{
  "n_experts": 64,
  "experts_per_token": 8,
  "d_shared_expert": 128,
  "normalize_top_k": true,
  "balance_loss": 0.000211,
  "balance_bias": true,
  "lr_router": 0.000359,
  "norm_place": "pre",
  "rope_fraction": 1.0,
  "init": "normal",
  "optimizer": "ademamix",
  "lr": 0.000483,
  "warmup_steps": 286,
  "seq_len": 256
}
Below are experts of layer 6 (counted from 0) of a mixture-of-experts language model. Rows are named router (the router's row for the expert), gate (a neuron's input weights, with its number), up (a neuron's input weights, with its number), down (a neuron's output weights, with its number) and show model dimensions 0-223. Each number is 200 + 30 x the weight over its row's rms, rounded and kept within 0 to 999.
Before each expert's rows: "comes before" lists some tokens at least twice as common just after its tokens as in all text; "gets" lists some tokens that make up at least twice as much of what it gets as of all text. This comes from a sample of Wikipedia text that the model never trained on. Tokens count by the router's weight.

# expert 4
comes before: "\n", " ", " 1", " —", " 2", " 3"
gets: " |", "-", ";", "|", " –", " -"
router,155,212,261,177,176,162,153,173,233,231,215,196,156,247,236,197,199,160,223,220,213,263,230,181,191,164,225,215,193,226,212,185,190,183,241,251,197,239,171,174,189,147,185,197,138,223,210,232,184,198,244,187,201,210,179,193,205,255,172,226,210,218,189,208,234,160,253,236,185,241,240,183,206,200,163,192,196,189,188,201,250,178,183,177,211,174,243,156,234,175,200,161,85,156,209,157,157,195,221,197,212,227,162,168,229,177,157,159,180,214,272,176,250,193,245,185,145,210,228,186,210,226,173,223,209,265,229,207,216,179,194,212,192,208,192,268,208,180,204,172,248,174,165,194,202,225,216,202,188,243,229,226,191,234,221,172,217,163,186,238,159,178,179,218,219,179,192,169,237,182,231,223,202,200,203,172,213,231,185,173,194,171,191,174,145,214,235,183,209,207,239,230,181,202,241,197,213,213,243,172,169,221,252,220,180,193,178,252,239,244,225,252,228,253,166,206,173,159,235,176,185,176,218,161
gate1,187,195,238,175,225,238,187,190,246,241,176,153,164,226,202,241,277,267,226,224,250,193,159,231,265,193,133,224,230,176,204,220,197,178,144,242,168,244,207,222,157,200,168,192,212,162,252,221,203,173,239,181,206,227,223,204,149,192,199,207,215,191,105,203,180,180,170,239,174,203,211,183,214,212,229,236,208,216,249,155,229,219,204,237,167,216,187,197,177,220,172,219,207,245,264,167,234,153,239,226,203,235,175,174,193,163,198,212,184,198,297,187,171,225,206,175,188,191,204,219,201,216,201,201,236,205,183,181,228,246,149,214,255,195,207,178,200,232,155,200,214,176,228,182,180,206,178,163,275,197,212,198,195,226,196,203,211,212,214,217,161,213,180,249,228,205,173,186,273,220,201,165,207,142,187,174,216,191,191,162,185,200,203,192,231,211,185,140,193,218,195,234,189,190,244,171,130,185,221,158,159,176,167,186,208,222,177,195,175,195,217,218,167,201,189,141,188,230,150,205,151,204,209,197
up1,212,128,149,144,205,214,203,131,189,193,168,199,163,216,229,193,208,178,196,153,230,185,230,198,235,196,217,240,179,245,207,151,151,202,161,191,237,199,201,172,196,241,197,225,228,218,223,192,207,179,206,286,193,204,188,189,217,234,218,214,211,203,166,154,204,204,241,189,213,189,163,240,201,210,256,208,180,149,214,202,162,148,226,204,168,207,150,179,225,216,192,241,221,191,194,224,188,180,197,229,214,216,204,193,188,158,200,226,236,232,173,188,226,183,243,199,202,219,149,238,164,181,151,235,189,211,196,248,210,148,209,241,185,210,159,233,221,205,190,192,208,218,193,212,206,267,160,172,172,246,197,233,221,298,153,194,246,267,205,156,233,212,201,284,236,224,159,198,174,149,193,203,150,198,238,213,242,197,180,162,207,211,169,137,231,204,237,223,197,178,259,180,224,171,185,183,181,232,180,188,234,187,172,215,230,166,227,209,189,223,233,155,164,200,158,257,159,176,215,196,193,206,191,177
down1,199,234,208,179,187,151,194,221,214,152,181,188,193,169,191,264,210,152,209,152,170,204,258,195,196,161,181,252,236,148,198,185,162,194,209,235,184,152,187,166,202,154,153,196,171,209,173,227,162,201,226,156,160,197,208,209,200,180,242,227,253,216,183,198,200,185,158,169,196,176,201,186,167,180,227,123,241,198,199,196,200,191,202,239,167,163,206,258,161,213,238,231,186,197,231,208,195,203,168,188,182,194,191,245,181,234,211,232,200,155,182,225,207,182,190,186,208,134,194,191,219,213,165,164,234,210,227,180,213,192,155,244,216,114,246,178,218,169,208,161,196,191,233,164,170,188,147,166,219,184,192,244,244,244,148,188,216,212,219,279,178,146,226,163,229,205,160,208,291,186,151,171,186,233,176,171,199,208,193,271,252,184,182,198,236,197,212,173,188,194,185,216,171,228,210,199,153,175,141,179,184,164,175,145,215,187,174,176,173,153,228,206,236,195,193,197,189,218,203,157,189,178,192,222

# expert 42
comes before: " |", "\n", " ", " 0", " 1", "|"
gets: " |", ";", " ", " 0", " —", "---|---|---|---|"
router,166,256,225,187,212,127,194,185,206,218,199,215,187,259,229,177,162,212,230,240,224,209,219,187,197,147,224,188,216,209,182,174,196,178,249,229,214,227,176,138,180,151,178,220,145,222,222,248,138,185,220,208,213,233,179,219,207,228,161,227,212,217,191,191,245,198,242,220,160,269,234,176,202,182,225,214,244,239,161,195,233,196,163,175,209,172,205,136,213,215,175,179,93,172,209,164,166,198,224,196,200,184,156,170,236,145,115,204,208,196,264,195,235,187,233,176,143,217,194,189,189,238,165,190,218,213,218,210,216,145,199,190,205,220,165,268,236,195,187,200,226,161,177,179,193,216,213,203,189,226,219,195,198,244,155,166,179,142,206,208,197,189,193,201,220,199,186,182,221,171,244,197,230,237,207,177,202,237,184,201,205,162,192,151,149,209,218,203,194,197,233,186,191,204,216,194,256,210,227,176,194,190,279,237,185,214,167,232,234,260,199,233,220,261,161,216,146,186,196,182,198,220,193,196
gate0,203,209,206,158,226,191,193,194,227,194,158,214,161,246,209,243,189,200,248,177,189,198,207,213,198,219,149,151,179,159,238,143,187,190,172,206,194,212,233,149,171,128,185,201,225,187,265,216,172,192,238,160,198,230,193,185,215,206,177,210,241,205,163,176,228,238,237,207,184,213,190,196,186,176,208,204,254,184,189,277,173,198,210,189,217,198,235,158,160,175,204,264,155,251,259,258,230,208,185,165,184,179,221,261,190,212,145,174,224,221,239,213,205,194,221,230,203,245,180,173,198,197,186,167,178,229,202,188,201,216,224,150,181,196,203,255,188,248,205,227,211,172,223,192,268,183,174,218,196,211,189,214,159,185,137,174,222,233,231,200,190,190,193,200,227,170,163,156,215,159,172,230,208,183,131,214,210,232,275,252,194,180,219,127,170,201,185,178,230,156,169,241,227,258,201,220,233,183,131,188,186,184,212,201,202,195,192,194,253,200,206,231,182,228,181,241,149,165,147,219,163,196,231,209
up0,220,209,253,201,249,214,184,188,183,227,155,211,167,129,203,258,244,167,204,228,214,208,244,234,229,251,210,190,118,235,208,235,221,191,177,222,201,175,193,198,215,240,175,262,184,235,198,199,210,202,198,152,225,204,180,204,170,150,116,235,221,135,251,200,188,211,255,169,198,193,162,185,224,216,178,195,249,177,186,171,192,237,191,210,241,148,200,183,227,208,248,216,188,203,233,232,190,196,231,190,201,179,204,209,214,168,217,169,252,238,189,205,200,151,196,210,207,226,224,153,187,210,192,207,195,246,167,187,169,169,231,162,192,213,224,191,193,210,235,209,210,192,200,261,214,192,196,233,238,169,230,214,201,236,193,205,242,222,222,172,184,144,223,207,140,184,160,167,219,183,213,276,193,252,242,248,182,162,260,209,221,146,220,220,238,219,215,175,188,204,203,258,202,167,236,235,199,228,182,150,190,206,215,195,218,201,200,217,260,207,228,232,173,254,185,258,233,198,232,214,139,210,155,202
down0,199,196,193,211,196,242,220,225,181,164,209,230,119,165,221,160,242,144,208,211,251,141,213,152,198,225,179,199,269,151,187,221,163,226,169,210,209,166,161,133,205,199,184,220,205,192,201,218,227,226,202,216,224,181,183,155,195,201,252,228,185,212,198,163,223,212,186,155,209,228,213,180,192,193,203,183,245,224,161,242,182,222,221,195,200,235,195,191,188,207,266,210,206,230,197,149,175,225,205,222,199,210,181,244,202,183,224,183,206,229,223,160,207,245,187,166,141,161,184,236,160,175,222,174,203,255,255,192,200,240,180,236,179,195,214,245,174,236,173,206,219,289,181,234,168,177,185,175,169,201,173,197,199,150,146,207,268,188,155,193,170,188,166,243,220,215,207,196,180,192,144,143,178,185,233,164,215,260,201,165,213,181,217,173,165,223,185,158,130,219,152,195,231,143,208,164,214,195,169,219,210,230,208,255,203,214,189,229,210,221,228,135,165,184,174,236,233,227,192,172,168,206,196,207

# expert 9
comes before: "\n", " ", " 0", " 1", " 2", " —"
gets: " |", " of", ";", " for", " January", " were"
router,155,203,236,176,182,107,192,205,209,233,187,194,227,253,216,205,205,188,246,216,227,177,246,185,161,169,220,184,213,224,183,157,202,205,226,228,229,229,174,199,209,172,150,206,175,227,209,198,156,192,211,171,193,265,193,207,184,203,176,269,227,194,209,184,247,215,222,230,173,267,224,186,175,200,163,221,199,262,176,240,207,176,146,176,269,161,190,160,198,180,227,195,150,193,245,134,190,171,238,201,202,257,176,191,244,188,124,188,195,185,238,213,254,227,263,200,154,216,198,197,183,230,149,193,201,194,225,200,228,216,202,208,209,244,176,257,218,201,174,212,226,182,153,157,189,186,190,201,153,237,174,227,184,200,180,191,228,188,201,239,192,176,221,180,209,166,134,180,181,162,274,248,215,191,184,147,199,250,211,199,179,130,207,185,175,218,202,195,204,214,161,188,179,191,224,213,217,205,228,200,177,227,181,223,178,284,189,233,221,219,236,233,187,251,152,210,196,194,238,210,175,183,208,191
gate0,200,198,195,213,196,207,164,167,255,176,200,203,220,198,160,205,202,174,198,179,226,254,170,221,208,188,164,215,217,210,139,240,167,197,209,214,181,207,235,191,173,216,178,159,186,190,195,214,160,239,146,209,141,222,198,173,221,217,140,215,244,220,135,158,193,195,208,200,250,174,201,213,226,223,128,193,213,192,215,258,191,153,214,135,196,154,159,160,178,212,218,211,212,168,203,156,151,168,193,234,206,263,226,215,184,206,189,167,145,167,190,163,201,172,207,227,252,178,197,142,163,179,170,260,225,203,207,227,211,174,259,225,236,259,239,221,153,230,181,207,190,212,153,202,227,190,234,183,206,214,224,181,215,197,243,193,171,212,211,203,179,183,238,204,262,212,210,159,211,205,210,225,154,189,208,186,189,205,208,164,270,173,191,161,209,197,205,163,183,201,195,178,193,175,212,200,218,122,208,212,228,239,184,179,182,203,216,164,220,183,188,248,314,185,187,153,170,123,230,177,219,203,190,222
up0,177,177,255,225,192,193,170,256,246,199,204,191,233,164,199,195,197,236,176,195,215,273,177,215,232,162,157,156,171,228,163,206,233,174,199,205,206,210,218,223,221,184,168,199,191,171,184,207,176,204,188,221,135,199,173,200,143,179,193,142,244,198,141,190,225,216,175,193,222,153,201,180,229,243,172,169,259,188,209,240,182,154,266,170,215,232,171,186,188,219,186,185,210,231,235,180,176,141,170,227,202,203,230,233,199,207,212,196,158,129,227,214,123,229,203,180,228,166,249,188,168,196,205,234,242,147,190,177,222,244,234,244,242,199,255,211,173,163,186,230,229,199,169,171,238,205,229,231,226,268,219,147,183,185,234,211,149,184,233,231,208,213,168,160,176,215,233,203,213,253,189,198,213,189,217,210,197,179,164,201,207,194,163,186,199,168,242,181,210,204,167,189,201,155,168,214,239,143,203,218,234,190,163,145,174,209,166,208,193,149,213,230,254,183,245,140,216,198,200,180,215,148,193,209
down0,204,244,192,188,192,197,184,257,120,201,261,180,216,239,185,197,219,215,191,191,183,197,230,180,218,219,199,213,161,195,167,205,207,203,135,158,221,197,255,211,273,221,217,204,214,154,218,138,169,207,230,186,207,241,223,178,242,201,224,257,190,221,203,281,189,247,189,193,197,175,245,198,249,229,190,221,178,144,164,205,224,219,165,191,174,194,196,181,178,223,221,277,234,242,194,206,157,205,202,197,187,211,193,224,145,193,197,184,194,217,234,170,212,209,207,199,203,227,216,212,154,190,201,235,148,211,202,212,207,177,230,167,196,224,165,219,152,188,167,277,211,235,195,178,179,170,215,195,205,160,182,237,247,155,143,213,191,203,243,209,187,239,144,163,226,200,214,195,231,180,174,235,172,179,190,246,211,195,184,211,178,219,227,205,227,180,210,164,146,195,207,251,181,258,167,186,188,164,117,184,176,178,219,232,165,188,183,240,192,231,203,160,131,197,204,217,233,245,194,240,147,256,229,180